Experts of a small language model: 499M tokens.
Below are experts of layer 4 (counted from 0) of a mixture-of-experts language model. Rows are named router (the router's row for the expert), up (a neuron's input weights, with its number), down (a neuron's output weights, with its number) and show model dimensions 0-127. Each number is 128 + 32 x the weight over its row's rms, rounded and kept within 0 to 255.
After each expert's rows: "mostly gets" lists some tokens that are sent to it at least half of the time. This comes from a sample of Wikipedia text that the model never trained on.

# expert 3
router [125 123 108 105 163 113 122 153  86  91  78 107 163 135  91 120 139 152 144 147 114  55 110 142 131 122 102 103 124 154 130 131  88 117 164 151 127 133 136 114 186  70 101 189 142 136 141 170 152 142 100 166 147  97  89  90 212 119 171  89 118 139 154 121 122 144 118 156 124 186 132 173 102 142 125 138 144  82 136 134 147 123 107 124  96  80  98 111 113 204 135 182 161 191 152 129 150 122  81 113 102 128  99  94 128  88 188 141 131 143 110 142  84 162 129 143 114 155 158 134 102 160 105 106 128 103 146 122]
up0 [ 82 154 104 129 113 122 133 175  89 121 157 121 164 168 128  80 145  55 150  82 125 152 177  85 110 111 131 149 105  99  80 113  98  85 167  70 169  66  70 138 120 143 170 178 178 151 148 130 118 116 124 160 121  98 142  90 196 138 150 109 136 136 103 115 134 112 186 127 151 170 110 155 194 131 115 154 171 119  97 135 133 132 141 119 101 119 161 127  50 122 104 149 118 164 134 109 112 188 133 152 164 160  81 103 138 108 173 146 143  95 121  97  54 125 176 152 115 149 158 135  59 155 127 125 140 171 178 111]
down0 [ 61 146 111 117  92  63 135 170 180 168 155 144 109  71 164 138 151 123 112 104 127  82  57 100  91 162 114  99 105 176 140 107  98 125  50 140 137 205 149 101 152 150 115 163 165 205  57 114 189 105 106 105 137 103 138 132  62 121 106 192 125 120 117 114 160 170 101 121 163 127 120 152  83 166 179 117 110 157 128 163 166 127 131 137 168  91 104 140 166 100 144 168 111 152 130  95 113 148  85  89 123 136 120 131 117 157 131  95 129  76  81 111 129 132 127 104 155  62 137 104  95 129 127  89 113 119 168 127]
up1 [145 179  74 117 130 138 107 130 140 108 105  50  79 119 134  55 158 128 127 132 107 116 142 104 142 106 149 115 176 115 143 113  99 130 122 157 114 178  72  79 143 108 130 182 132 131 122 187 101 132  79 199  97 167 124 131  93  81  77 168  70 188 169  73 126 142 103 129  59 136 123 140 107  98 116  92  79 128 176 178 130 123 209 103 173 170 116 147 137 120 134 190  80 160 184 144 130 133 138 177  89 128  90 132 162 142 131  54 165 136 148 138 108 131 127 103 140 118 132  87 120 145 132 109 139 103 142 113]
down1 [ 80 139 136 173 107 127 152  82 152 216 123 118 175 132 151 135 180 107 127 140  81 157 117 129 111 126  67 128 116 118 157 120 170 130 126 115 108 121 111 138 136 140 181  74  89 114 163 114 125 136  96 137 152  73 176 108 154 140  60 126 103 154 108 156 162 145 114 107 125  88 134 123 125  75  90  98 155 158 107 101  92  72 121 145 153  88 155 206 122 141 143 161 104  67  90 136 105  63 203 122  57 135 142 119 113 113 116 112 105 146  82 157 104 173  99 115 131 153 133 150 130 146 165 171 128 138 186 128]
up2 [136 104 120 119 163 147 164 135 110 145 131 159 130 120 181  80 177 114 198 141 171  90 113 220 126 116 148  89 152 131 124 187  90  93 153 123  99 140 123 168 188 169 146  99 188 108 152 118 164 129  96 108  90  91 117  71 150 101 209 107 180 122  79 149 131 134 124 108  93 103 154 117  84 128 167 156 131 170 104  83  77 118 112 117 165 136  89  67  73 101 165 102  60 111 159 130 109 104 141 122  88  91 177 119 185  92 132 134 139 136 125 247 140 147 125  56 118 145 127 143 108 123 121 155 125 118 128 113]
down2 [ 86 186 142 106 119 187 167 147 130  99 112 106 120  71 178  92 174 134 108 113 164 180 153  86 124 151 147 100 164 165 182 140  81 118 179  97 121  89 141 112 164  92 126 132 131 149 141  71 127 148 111 165  94 165 119  85 123 126 120 173 147 137 107  99 108 163 132 108 139  90 117 137 134 120 107 188 122 119 171  86 161 125 100 103 142 153 146 131 131 130 114 162 150 131  65 156 137 136 148 190  94 128 196 108 118 187  87 116 143 137  99 163 125 107 152 144  50 166 166 127 142  91 113 112 120 158  82 150]
up3 [121 107 111 144 155 155 114 118 134 132 110 114 135 123 169 119 204 161 159 116 103  87  66 165 152 108 120 189  85 136 153 134 104 149  96 148 128 120 123 145 128 156 171  98 129  80 146 139 143 133 102 106  32 132 116 121 156 140 162 157 114 111 141 172  76  79  93 113 130 179 128 108 157 119 153 182 178 115 141 115 155 185  77 124 112 122 138  81 160 134 137 158 129 146 117 146 145 115 152 196 123 136 136 100 135 132 153  98 183 107 142 162 130  93 166  88 244 159  96 128 141 137 131 129  81  46 159  43]
down3 [133 145 106  85 110  98 107 134 141  96 186 145 157 126 127 151 151 167 166 131 133 167 140 109 104 192 140 187  67 151  40  55  75 110 122 106 132 191 138 128 120  87  90 218 129 153 180 139 137 113 188 144 182 128 181 101 109 103 143  69 125  78 143 111 165 125 109 125 105 134 162 110  75 113 112 159 135 166 187 151 123 127 119 131 125 185  85 173 143 135 169 134  94 125 138  82 116 121 186  43 155 170 122 169 131 128 140 158 122 123 132 125 140 116 101 145  80 105  70 124 104 109 137 187 126 105  90 109]
mostly gets: "ley", "G", "z", " Z", " Mac", "el"

# expert 4
router [140 118 136 199 116 153 171 161 189 129 144 187 102 173 133 155 146 160 124  83 122 156  71 128 124 173 160 139  94 195 166 108 185 124  81 127 135 128 109 119 135 129 130 141 116 106 149 104 120 132 116 132 143 151 167 134 106 133  98 147 131 119 111 104 124  78 155 164 122 183  80 212 135 101 168  71 119  81 100 134 124 160 129 184 244  55 172 160  96 132 145 127 126 133  68 143  63 119 166 189 105 105 135 141 104 150  93 112  90 111 119 123 145  98 120 172 137 141 181 154 115  86 114  81 142 123 106 135]
up0 [114 118 185 117 164 109 122 153 133 121 152 122 116 164 100 102 104 147 100 203 175 126  76  87 157 159 101 149 180  81 147 159 132 116  57  91 118 123  73 103 166 114  82 110 199 161 170 121 142 158 147 148 130 160 149 161 120 153 169 105 131 131 144 167 179 159 182 177 167 129 121 140 159 119 138 142 117 102 160 143 177 126 126  89 143  80 160 157 150 106  79 130 102 157 174 127 102 188 124  87 102  87 144  91  51 152 171 112  81 126 164 211 174 143 112 115  90 162 100 134 121 114  59 188 164 170 101 123]
down0 [166 172 162 136 172 105 153 141  98 121 136  79 120 190 171 157  76  94  81 152 124  91 152 203 134 120 107 115 155 100 132 101  93 142 172 118 108 144 103  99 186 172  98 125 145 169 117 105 108 184 110 130 101  98 113 158 130 101 156  80 121 155 127 141 108 172 145 171 157 121 136 144 116  78 140 130 151 136  89 129 141 161  96  73 150 109  93 154 114 137 107 123 144 161 114 153 141 138  68  89 143 119 178  95 118 127 102 206 115 217 111 187 114 167 137 162  66 132 113 160 142 145 113 120 144 135  81 126]
up1 [144 123  98 134 160 149 117 165 150 131 111 121 124 104 112  69 165 187 123 126  80 102 153 115 147 179  78  98 169  89 117  96 101 131 185 129 142 141 105 124 139 158 116 136 172 224 113 156 119 109 172 100 177 200  73  99  70 137 171  75  49 118 146 121 110 144 123  76 169 113 122 148 120 105 138 115  88 118 149 118 128  79 169 155 117 189 129 160 129 182 156 188 133 154  58 140 123 135 176 163  92  66 136 159 178 164 126 103 125 121 120 170 176 157 122 130  96 178 162 117 143 139 144  65 146  72 154 124]
down1 [161 103 150 104 104 133 112 139 111 110 121 144  78 170 182 154 134 141 122 137 154  95  79  88 160 148 149 163 184 117 105  11 127  86  94 128 120  70 138 142 154  88  90 125 134 149 137 123 134 114 124 128 127 148  93 100 166 116 175  92  55 175 143  52  89 147 192  32 169 120 114  78 141 153 107 166 112  59 164 105 129 137 114 127  87 139 171 132 148 133 101 146  90 125 103 113 110 153 153 157 137 138 128 135 172 113  96  88 176 162 102 124 138 119 130  65 155  89  92 107 128 165 105 149 128 109  71 184]
up2 [ 87 155 128 141 159 120 210 132 176  98 107  74 110 181 165 128 106 135 104 119 185 203 132 153 112 133 131  88 106 118 189 132 165 109 157 158 103 165 133  80 122 198 157 128 106 139 153 130 120 161 139  98 112 102 120 122 137 111 136 138 114 109 187 127 115 101 124 170 107 146 109 162  82  72  53 179 174 120 106 130 158 122 134  81 155  66 196 126 125  98 125 125 130 123 114 147 187 166 132  86 118 104  74 128 164 144 152 138 116 135 158 152 130 108 123  69  92  57  54 117 110  98  80 110  90  74 122 126]
down2 [109  46  60 136 166 132  92 109 128  75 148 145 158  92  91 110 141  96 151 200 106 163 103 111  56 120 172  88 124 189 116 104 102 160 123 125 116 186 109 125 135  79 107  93 122 134 161  72 149 146 108 105  97 103 126  66 146  88  91 102 112 126  81  93 143  99 152 136  78  88 132  91  87 116 156 132 118  98 104 128 152 140 108 115 146 137  46 137 114 113 145 142 141  96  99 116 102  68 171 102 140 126 100  78 105 169  87 127 132 159  92 130  94  85 119 122 155 142 110 121 118 126  56 111 108 142  74  43]
up3 [173 137 114 149 126 111 129 136 130 189 213 124  80 183 145 163 126 112 115 156 151 156 121 126 122 184 149 197 123 175 166  97 103 111 151 112 177 168 126 129 134 154 124 130 116  50 137 106 140 138  87 148  88 159 103 115 120 172  89 110 141 157 117 174  90 172 137 146 184 122 123 152 105 127 123  91 151 102 150 138 175 114 122 134 141  96 156 125  94 106 147  94 142 161 101 168 131 172 130 187  91  94 131 100 119 204  98 185 129 108 147 137  86 162 138 114 103  93 220 143 153 119 106 112 113 116 112 126]
down3 [ 89 138  90 182  89 107 139 116 119 152 141 105 150 144 157 112 163 166 163 155 141 148  79 132 110 124 142 140  66 125 114 123 101 143 175 118 139 155 154 166  98 127 133 122 136 150 112 177 147 156 188 188 164 126 129 168 120 118 122 127  93  55 123  69 122  95 116 110 118 105  41 114 155 124 156  78 144 126 119 175 142 129  91 155 107 161 131 143 101 131 112  98 178 127  73  44  86 110 145 151 108 116 158 176 152 157 186 105 118 128 130 112 198 168 120 135 112  52 121 133 166  74  81 110 113 144 103  51]
mostly gets: " 0", " kg", " +", " km", " (0)", " ft"

# expert 5
router [158 124 151 181  99  88 122 131  93 145 158  85 126  76 136 143 149  86 149 154 121 125 194 137  81  82 151 112 109  76 144 113 154 127 121 176 136 149 153 114  86  78 167 148 124 153 116  89 104 124 113 119 153 126 115  75 110 135 110 174 151  69 127 148 175 146 156  90  61 168 147 113 119  84  95 145 117 206  80 113 141 112 130 107  76 134 147 101 193 137 108  49 121  92 180 107  89 102 137 121  93 104 122 170 118 116 101 158 157 126 101 158 127 168 137 122 185  92 144 115 127  99 176 101 124  73 108 154]
up0 [109  95 122 125 193  98 135 154  72 138 134 140 106 145 100 147 135 131 161 100 118 120 128 125 126 146 119 122 118  52 131  80 131 159 140 139 143 103 129  97 211 132 165 107 130 148 147 155 138 200 102 138  91  79 131 113 120 111 147 113 153 100 133 158 137 117  83 111  99 133 138 183 149 163  71 110 133  86 137  77 115 123 127 144 112  77  98 134 125 131 204  18 146 190 132 145  99 125 139 140 149 126 114 103 121 101 147 139 114 168 132 157  43 126  75 178 142 181 135 113 145 109 151 105 153 143  97  87]
down0 [163 163 177 107 186 125 136 131 121 148  97 131 135  76  87 124 109 102 118 100 107 196 154  76 157 163 156 118 152 133 145 142 198 106 150  78 136 127 131 133 145 130 178  85 145  99 154 130 112  93  69  99 141 178 141  91 167 148  46 161 107 108  88 168  83  65 152 168 149  98 117  72 157 114  92 216 132 129 201 166 126 161 113 149 122  60 138  82 144 165 124 165  77 136 170 120 102 115 135 137 130 115 102 105 119 116 159  91 100 126 110  82 114 119 134 213 139 154 114 138 130 135  87 194  49 140 102 117]
up1 [162 105 158 163  49 122 104 142 131  82  94 121 204 139 145 132  94 133 152 156 159 111 133  74  72 128  52  85 125  99 104 148  83 143 102 152 154 128 142 114 162 124  94 155 113 114  94  97 178 119 148  88  97 170 151 122 100 137 181  80 113 157 141 159 110 129 129  84 107 239 112 190  99 173 162 157 154 114 154  69 126 109 121 109  91 153  73  88 116 110 102 150 119 170  82 116 127  97 108 151 162 110  78 127 144 121 163  72 122  92 123 186  87 123  83 141  90 158 186 116 111  88 143  99 112 109 109 144]
down1 [111 142 115 115 119 157 119 208 127 126  99  67  86 141 176 141 131  93 120 166 132 106 153 105 120 119 133  70 101 119 101 160 135  63 138 166 101 117 127  53 132  90 120 207 114 153 121 187 105 135  75  91 172 151  66 136 139 103 102  95 112 126 172 129  88 146  92 112 116 199 166 130  86 106 172  60  66 173  93 139 195 141 147 141 176 116  82 128 101 162 158 130 150 146 128 163 147 101 158  94 125 101 132 121  87 127 153 137 108 112 144 134 139 106  79 145 107 147  97 133 128 117 124  84 144  88 162  61]
up2 [122 159 139 174 147 150 200  94 148  96 119 127 118 124  71 125 178 115 143 181 143 145 142 142 142 183 121  76 136 137 142  91 106 162 150 118 135 110 181 198 149 180  81  79 143 115 142  58  96  98 165 190 140 175 122  82 114 130 163 175 184 107 110 120 159 179  92  98  71 111 121 112 137 130 120 128 104 141 113 123 128 116  83  99 130 114  97 158 152 138 102 128 147  99 112 141 140 130 149  74  99 133 105 106 118 132 157  86 124 137  65 191 135 137 120  98 126 106 137 135  94 131 138 150  83 109 122 165]
down2 [122  64 141 154  79 157 180 103 154  89  82 190 167 146 138 110 146  71 152 124 155  95 136  60 103  76 136  71 119  86 162 127 155 161  65  70 131 140 114 121 142 115  98 120 113 125 130 110 105 118 100 129 177 115 130 131 167 118 215  79  73 105 141  93  79 152 139 159 119 152 144  89 103 190 136 126  95 176 163  99 146 153  94 128 117 149  82  78  59  83 109 116 118  74 107 157 148  73 123 152 178 156 114 162 170 199 130 162 196 112 130 121  80 106 126 117 136 128 102  51  97  97  88 160 133 104  96 149]
up3 [ 85 134 105 104 162 119 134 118 154 155 150 132 196 116 114 157 136 127 144 175 100  88 180 165 116 120  95 128 123 126 132 115 172 163 174 152 147 132 105 107 123 173 141  88 118 156 109 118 103 119 105 151 139 133 146 106 107 177 121 122  81 147 128 160 124  98 144 113 131 169 190 115  97 190 133  96 172 154 153  75  75 157 119 124 166 158 125 127 134 119 115 122 213 109 148 152  24 126 133 109 137 117  62 162 180 155 136 148 136 135 162 123 152  97 139  84  80 168 100 100 143 155 120 133  82  97 191  56]
down3 [134 169 130 127 115 164 167 199 106 174 102 138 140  88 119 167  73 114 124 153  72 161 140  91  66  97 138 124 167 144 119 143 146 121 150 102 136 119 124 136  70 124 122 100  73 128 112 115  60 103 129 119  96 100 133 118 135 176 119 131 148 155  87  83 124  78 151  88 114 130 167 149 147 154 116 103 178 141 172  82 113  94  68  65 148 132 129 153 142 124  60 145 130 112 171 183 172  69 171 120 169 165 140 106 119  92 116 184 110 132  92 123  63 114 178  94 110 102 107  85 115 129 112 169  93 109 125 116]
mostly gets: "\".", "\",", ").", ".\"", " footballer", "),"

# expert 1
router [128 148 113 126 110 118 135 123 172  77  73 111 120  85 175 118  92 123 136 130  91 167 117 105 124 139  84 150 163 128 146 130  47  97 183  97 171 157 129 164 162 141 121  70 143 123  90 136 133 135 175 120  74 182  91 194  98  95 126 107 146 128 150 101 110 120  95 136 145  82 137 104 146 144  83 127 155 150 153  92 112 109 132 133  99 155  92 119 133  78  96 104 123 117 126  96 143 125  90 154 182 160 128 134 144 159 139  67 147 136 127 113 205  94 136 146  91 116  64 115 132 169 103 161  87 139 163 118]
up0 [183 138 103 127 129 158 142 154 192  76 136  79 123 141 101 102 109  84 151 145 119 178 104 134 145 104  77 104 172 137 104  64 180 115 117 132 101 160 116 157 170 218  96 182 142 117 106  99  91 172  98 110  73 112 139 184 108 129 115  98 105 150 129  96 105 153 161 146  67  61 144 106 143  99 111 191 141 196 136 151  69  65 194 113 103 169  81 170 137 122  96 155 162 155 157  97  99 143 127  85 115 123 145 163 184 161 158 111 136 132 137 156 159 151 111  89 132 141  54 102 106 144 134 137 174 133 224 140]
down0 [ 79 181 120 177 125 107 103 153 136 168 173 109 192 101 161 146 173  79 123  93 126  70  97 168 185 192 158 152 147 138 117 112 139  80 121 107 131 144 145 123  84  83 163 178 124  84 105 158 155 118  77 119 139 126 122 120 114  90 122 145 154  99 142 124 136 108 116 128 136 117 161 138 160 126 181  73 125 126  99 119 200  65 114 122 136 160 209 155  93 149 173 118 170 139 153 110 124 148 119 116  85 151 111 200 134 157 115 123 110 166 169 174 158 114 177  85 145 139 227 157 130 118 149 114 172 154 110 105]
up1 [149 145 135 188 116 188 168  64 110  82 126 142 138 150 131  96 151 110 118 160  84  93 145 146 129 165 125 101 151 150  97 151 101 128 165  62 190 157  95  88 158 149  93 122 146 169 116  99 131 138 161 140 107 102  92  92 104 130 154 151 162 159 119 130 167 148  82 146  92 134 132 148 182 103 101  77 152 156 113 155  92 101 126 113  91  66 135  72 125 101 132 146  96  36 147 154  46 138  89 180 199  87  68 157 149 125 141 128 122 118 153 117 137 106 132 108 138 180 165 156 153 112 117 181 142 156 154 108]
down1 [161 111 106 151 141 148 127 107  41 115 121 138 154 131 140 101 148 107 158 161 116 109 136 109  73 124 160 187 114 148 121 139 201 160 152  99 114  92 118 115 128 133 137 133 102 218 122 160 143 105 140 165 120  81 109 183 134 113 101 164 111 142 122 125 144  86 168 161 123 135 160 167 122 115 129  74  93 165  84 169 150  48 106 156 107 155 109 155 123 121  54 146 130 142 168 121 133 124  96 157 174 126  98 120 131 123  92 109  77 115 149  93 163 139  87 108 176 130 138  93 127 139 161 108 136 130 105  87]
up2 [125 114 154 104 159 208  84 148 110 129 113 103  91 113 116 144 129 174 190 120 189 164  84 145  93  99 136 109  74 162 140 130 127 105 142 122 173 140  60  90 180 130 108  87 134 145 154 142 145  87 157  65 120 141  78 179 107 112 144 148 107 162 182  84 137  60 160 194 137 147 158 110 103  98 122 152 163 126  98  92 163 130 212 143  61 152 104 129 159 114 161 127 112 123 192 122 124 115 131 167 168 117 142 117 184 134  86  96  66 158 141 187 130 117 161 154 148 152 110 100 138  84 161 157  64 186 160 159]
down2 [168 138 196 123 107 131 123 139  86 105  98  57 106 109 136 175 153 125 117  92  87 102 117 101 108 167 159  84 120  50 178 100 124 116 190 122  43 158 156 135  97 141 172 136 118 141 176 130  74  99 114 158 112  96 112 158 109 109 129 157  77 117 142 108 125 101 109  98 108 111  92  59 121 141 163 102  87 158  76 150 137 132 114 140 131 161 165 115 130 124 126  96 102 129 170 147  69 123 126  98 139 129  53 101 136 148 142 112 111  69 122 118 115 110 133  88 121 140 143 163  50 137 107 142 117  72  76 153]
up3 [ 63 130 137  94 105  93 143 106  93  77 135 133 133 123 127  86 147 143 102  77  64 182  99 115  83 183 178 147  73  85 123 103 116 111  98 135 176  91 107  93 146 125 167 131 116 135 191 120 137 120 163 106 126 133 109 159 128  84 187 170 129 147  92  40 126 105  87 147 133 112 151  76 151 131  83 182 139 116 123 164 116  70 169 116 115  97 145 124 117  72  72  64 115  80 156 145 132  66  50 137 173  82 150 109 117 113 124 132 113  95 147 184 138 106 111 113 138 135 196 140 150 110 116 184 111 105 111 110]
down3 [111 139 153  92 162 125 187 137 148 169 123 130  95 106 147 161 153 182 134 132 141 146  87 152 124 137 164 103 129 134 117 132 114  81 138  54 115 157 148 123 181  96  93  97 134 157  87  87 100 101 158 127 106 180 133 117 139 105  97 159  62  67 168 136 129 134 103 131 131 156 106  82 178 101 150  58 111 136  54 129 105 117 159 137 171  76 105 115 101 159 161 100 132 171 187 163 106  76 195 108 126 153 168 121 151 104 149 103 159 129 122 128 140 130 127  95 151  95 124 144 145 115 102 124  87 120  94 106]
mostly gets: "---|---|---|---|", " County", " election", " career", " won", " List"

# expert 2
router [ 86 142  95  83 136 131  73  84 110 118 162 153 155 159  88 130  95  95  77 142 177 137 151 147 132 159 136 111 144  93  83 151 161 142 104 141  96  99 106 131 116 166 173  81 107 147 129 165 147 111 145 125 138  99 156 142  93 135 137 184  70 153  95 190 139 162  85  86 187 107 155  61 159 161 158 108 123 146 171 147 108 107 149  99 131 188 135 146 127 100 147 136 138 126 120 145 168 163 150  96 146 128 156  73 126 123 119 148 125 123 161 112  61 111 161  91 163 172  85 108 151 100 116 155 106 174  96 139]
up0 [164 130  94 132 105 145  77 146 136 168  81  89 106 148 119 152 166 112  33 121 141 101 101 200 143 161 122 132 126 104 151 111  99 109 225 135  57  90 117 154 216  92 100 148 132 143 215 166 201 143 132 151  53 143 137 134 153 134 161 125 109 102 155 129 141 112 173 143 132 117 144 113 155 128 115 122  79 177 174  88  81 123 121  97 154  87 154  72 135  88 160 110 136 155 131  96  72  70  87 147 171 153 114 121  98 110 160  83 138 129 177 142 123 154 118  99 126 133  94 112 120 124 124 125 138 122  99 132]
down0 [104 151 112 105  92 148 155 144 193 129 136 107 116 150 120 120 163 129  84 107 172  88  88 113 160 132 143 155  72 105 124 148 129 118 122  86 142  73 116 144 180  91 167 176 158  98  79 110  89 121 162 121 164 190 112 163 143  83 136 157 133 128 156  62 175 119 200  61 133  94 109 106 142 105 154  51 134 170  90 140 132  98 145  94  94 147 104 144 149  56 121 126 125 109 126 118  98 157 130 201 129 114 118 155  91 121 167 139 101  94 121 133 146 133 164 109 133  88  60  93 117 145 152 123  94 156 148  92]
up1 [145 109 129 126 112 150  68 135 122 160 118 110 112 174  90 165  79 110  91 149 104 126 151  80 152 154  85 106 150 195  98 133 116 142 104  97 118  89 159 101  53 167  93 102 123 128 125  86 127  62 163 172 113  91 146 183  54 139 112 142 120 183 140 139 116 129 106  70 195 180  99 161 106 167 103 150  87 106  90 161 158 155  61 147 106 144 175 126 154  95 102 150 104 126 104 123 134 118 124 123  76 163 171 135 151 183 131  94 178  69 167 176 128  86 189 134 179 197 149  67 175  90 132 121 122 170 104 156]
down1 [142 132 170 140  89 168 150 186 117 134 159 146 160 107 195 137 114 117 165 132  79 175  90 143 146 172  65 121 167 112 151 111 156 129 184 138 180 117 180 170  54 115 108  83 121 132 159 123 109  86 135  85 105 126 140 154 112 107 159 147 102 133  91 122 132 145  87 179 152 154 110 141 161 114 152 130 234 157 121 143 104 137  82 137 207 113 134 106 139 105 164 113  75 104  53  75 100 123 127 130 145 119 134 175 143 136  62 123 123 137  94 176  92 149 103  81  55 115 117 116 136 119 101 148 153 167 113 169]
up2 [188 135  68 142 165  82 170 100  94 110 151 166 146 118 106 114  83 114 124 115 145  80 113 138 110 143  69 151 127  96 117 150 215  83 184 109 165 138 130 136  82 134 151  96 114 150 134 149  43 111 159 109 138  76 165 103 118  43  55 194 168  72 140 154 146 166  51 156 173 132 151 103 155 139 149 157 163  83 127 167  91 163 130 118 102  86 152  69 115  94 108 137 140 129 113 138 122 143 186 127 108  94 104 105 132 103 140 130 113 127 138 152  82  97 188 147 117 150 159 152 148  96 115 144 165 168 200  94]
down2 [111 125  93 111  33  94  81 132 161 118 166 184  95 185 146 178 147 126  87 100 107 183 215 114 131 127 142  76 145 125 141 155 127 121 137 126  96 122 183 111 168 143 165 116 164 178 136 144 158 172 167 173 139  94 116  53 106  72 137  88 120 124 140  80 125 143 179 114 103 149 120 113 152 170 154 133  92 180 111 196 145 117 146 105 136  91 124 108 152 134 153 115 142 120 131 114 121 112  96  87 148 142  65 103 162 174 149 109 138 124 179 144 137 118 101 120 121 130 184  99 162 154 153 113 149  92 120 128]
up3 [ 42 146  94 118 160 103  83 168  76 200 145 159 150 151 120  89 131  91  88 192 120 131 105 112 112 176 143  62  75  71  54 139 147  98 112 126 150  87 155 117 146 107  76 127 111 120 135 135 163  87  51 124 125 132 175 116  97 155 114 113 173 106 134 132 131 134  99 112 148 130 238 112 143  78 109 125  83  89  97  87 140 137 114  55 112 140 163 109  82 148 171 101 117 111 135 174 119 139  99 123 126 130  95 157 136 163 166 103  86  62  99  87  99 114 114 129  55  83 127 171 112 106 147  57 168 157 116 182]
down3 [162  38 154 148 145 164 133 181 125 139  73 155 147 144 150  79 150 171 111 148 156 183 167 105  86 159 130 120 155 127 148 191 157 167  85 108 147 146  84 135 134 154 132 121 105 107 140 159 146  64 136 119  73 134 123 170 178 142 195 177  92 201 149 118  83 133  87 103 151 164  98 160 168 119  75 103 102 140 134 119 107  75 153  98  85 161 176 125 143 131 164 214 123 118  86 158 162 124 145 149 144 132 121 127 174 139 174 131 109  91 105 112 107 145 120 121 170 134 113 113  83 115 134 121  98 124  81 173]
mostly gets: " However", " As", " ex", " among", " At", " No"

# expert 0
router [125  86 201 113 101 183 148 104 125 190 163 132  88 134 137 120 154 166 136 138 131 123 149 111 150 130 115 161 128 138  98 142 106  96 166 107 106 108 142 117 104 139  97 202 123 122 150 109  85 123 114 124 131 128 164 116 194 154 137  81 212 160 134  55 119 111 170 151  72  51  88 129 110 132 141 198 132 119 132 144 132 131  93 141 162 170 132 120 126  89 133 163 109 132 163 139 168 140 140 159 146 117 133 154 133 134 127 148 115 118 126 112 134 120  94  95  75  58 149 158 130 151 142 140 174 183 134 123]
up0 [135 123 133 139 152 116  71 162 112 126  87  93 133  71 103 144 150 125 138 136 143 188 191 137 157 167 150  92  94  96 106  76 127 133 138 123  96  99 175 127 139 155 143 149 117 116 145 106  76  79 117 119 111 121 169 100 167 139 203 126 140  91 151 102   9 138 198 125 131  83 166 105 109  93 130 202 175 187 162 110 110  93 135 133 111 153  86 116 145 117 107 169 147  98  94 134 119 152 119 144 132 147 143 161 164 136 135 142 196 159 107 182 145 109 101 119  93 161 133  67 151 131 177 124 241 118 163 106]
down0 [137  70 155 149 137  87 118 109 164 144 112  93 115  99 115 192 108 128 118 164 149 141  55 110 166 139 145 117 113 153 109 103 144 161 144  86 130 115 151 133 175  80  76 115 129 147 156 157 102 178 167  81 132 124 145  98 114 114 139 158 138  90 141 132 108 184 150  82 144  63 133  88 120 140 108 104 123 161 123 128  73 106 114 142 167  97 135  73 102  69 145 116 112 135  95 174 123 110 106 112 101 151 146 169 199  98 108 217  70 152 117 100 117 119 156 133 169  81 152 172 126 137 113 195 113 122  58 124]
up1 [100 113 191 151 126 135 163 140 121 157  84 138 127 146  86 156  66  96 104  77  67  90 203 118 108 115 139 107 150 196 105 114 137  89 192  90 158 175 178 165 120 129  78 130 144  93 149 146  92 149 114 236 165 170  90 108 105 119 126 134 142 123 153  58 182 122 156  88 103 104  92 194 145  49 137 130 172 140 129  99  68 135 107 141 122 152 119 130 139 124 146 160 116 161  77 153 160 180 119 116 133 114 101 155  92 159 175 142 145  78 134 136  89  82 102 163  78 107 128 131 147 120  88  92 153 115  85  69]
down1 [126 146 116 133 136  70 135 128  99 125 149 130 163 118  98 132  77 145 137 135 170  95 104 128 101 170 106 127 113 151 133 131  40 142  45 169 121 126 131 144  72 124 103 139 140 177 121  89 182 170 139 136 142 122  78  87 156  40 165 136 110 106 154 104 146 130 120 140 160 101 119  88 119 142 181 107  79 154  81  95 175 135  76  71  63  91 128 119  99 154 100 170 139 119  97 129 195 156 120 156 154  75 125 129  95 146  57  70 164 150  97 142  85 152 203 184 161 167 118  69 151 130 146 158 140 152 129 150]
up2 [168 112 100 121 156 135 136 127 103 148 166 117  61 177 165 102 128 110 169 178  98 143 100  99 106 101 107  47 157 107 124 144 115 109 134 165 108  97 114 105 147  39 121 101 152  98 154 156 111 137 175 131 110 189 150 109 165 138 169 171  71 123  98  76  77  80 130 170 116 109 137 127 161 129 112 109 118  84  87  89 201 104 152 136 137 136 102 126 145 115 122 100 107 110  85 144 115 147 159 124 159  91 133 122 116 173 152 127 106 123 193 134 187  81 103 159 114  88 126  88 100 113 173 117 190 162 123  90]
down2 [168 158 197 163 109 149 162  90 115 164 153 141 134  92 102 162 138  36 123 121 128 137 138 130 108 130 121 106 131 163 145 107 132 183 147  47 139 151 102 122 147 117 138 119 146 103 179 159 148  80 179 155  46 138 118 179 110 197 168 160  70 149  80  98 113 164 173 119  98 118 116 142 173 123 104 147 182 125 159  91 156  96  73  98 123 119 143 162  83 129  98 111 141 128  90 122 126  32 166 160 170  98  96 174 130 103 108 136 122 136 148 105 106  93 127 138 117 185 131  90 109  83 128 138 141 142 106 139]
up3 [ 90 124  98 103 107 135 151  94 103 143 113 145  84 114 104  96  84 192 182 120 162 129 116 135 113 161 164  92 101 115  70 117 106 160 110 107 177  63 135 102 106 103 144 143 120 124 168 175 200 117 138 130 107 136 120  63 135 163 117 146 166 148 129 158 130 171  96 133 109 160 134 146  93 129 140 166 145  93 145 153  59 134  91 152 117 120 170 101  67  93 125 163 105 125 208  91 190 100 110 195 155 160 127 128 111  81 118 189 151 129 173 107 209 128 142 156 143  56 130  97 139 152 115 113 167 163 126 121]
down3 [ 95 134 181  77 108 160 127  38 120 142  97 129 140 145 134 206 103 126 155 112 158 158 142 126  55 153 171 132  74  65  74  98 156 122 122 192 144 115 107  74 107 113  99 221  93 117 148  77 115 176 142 133 152 109 124 161 219 110  90 152 171 126 109  96 132  96 140 108  91 120  90 118 131 109 139 146 158 126 130 119  83 123 110 145 130 136 154  98  83 114 148 149 122 130 100  91 152  77 131 206 120 130 115  97 148 118 146 107 101 121 142  70 104  92  87 118 104  60  97 155 124 184  75  89 116 151 130 131]
mostly gets: " her", " their", " them", " his", " these", " this"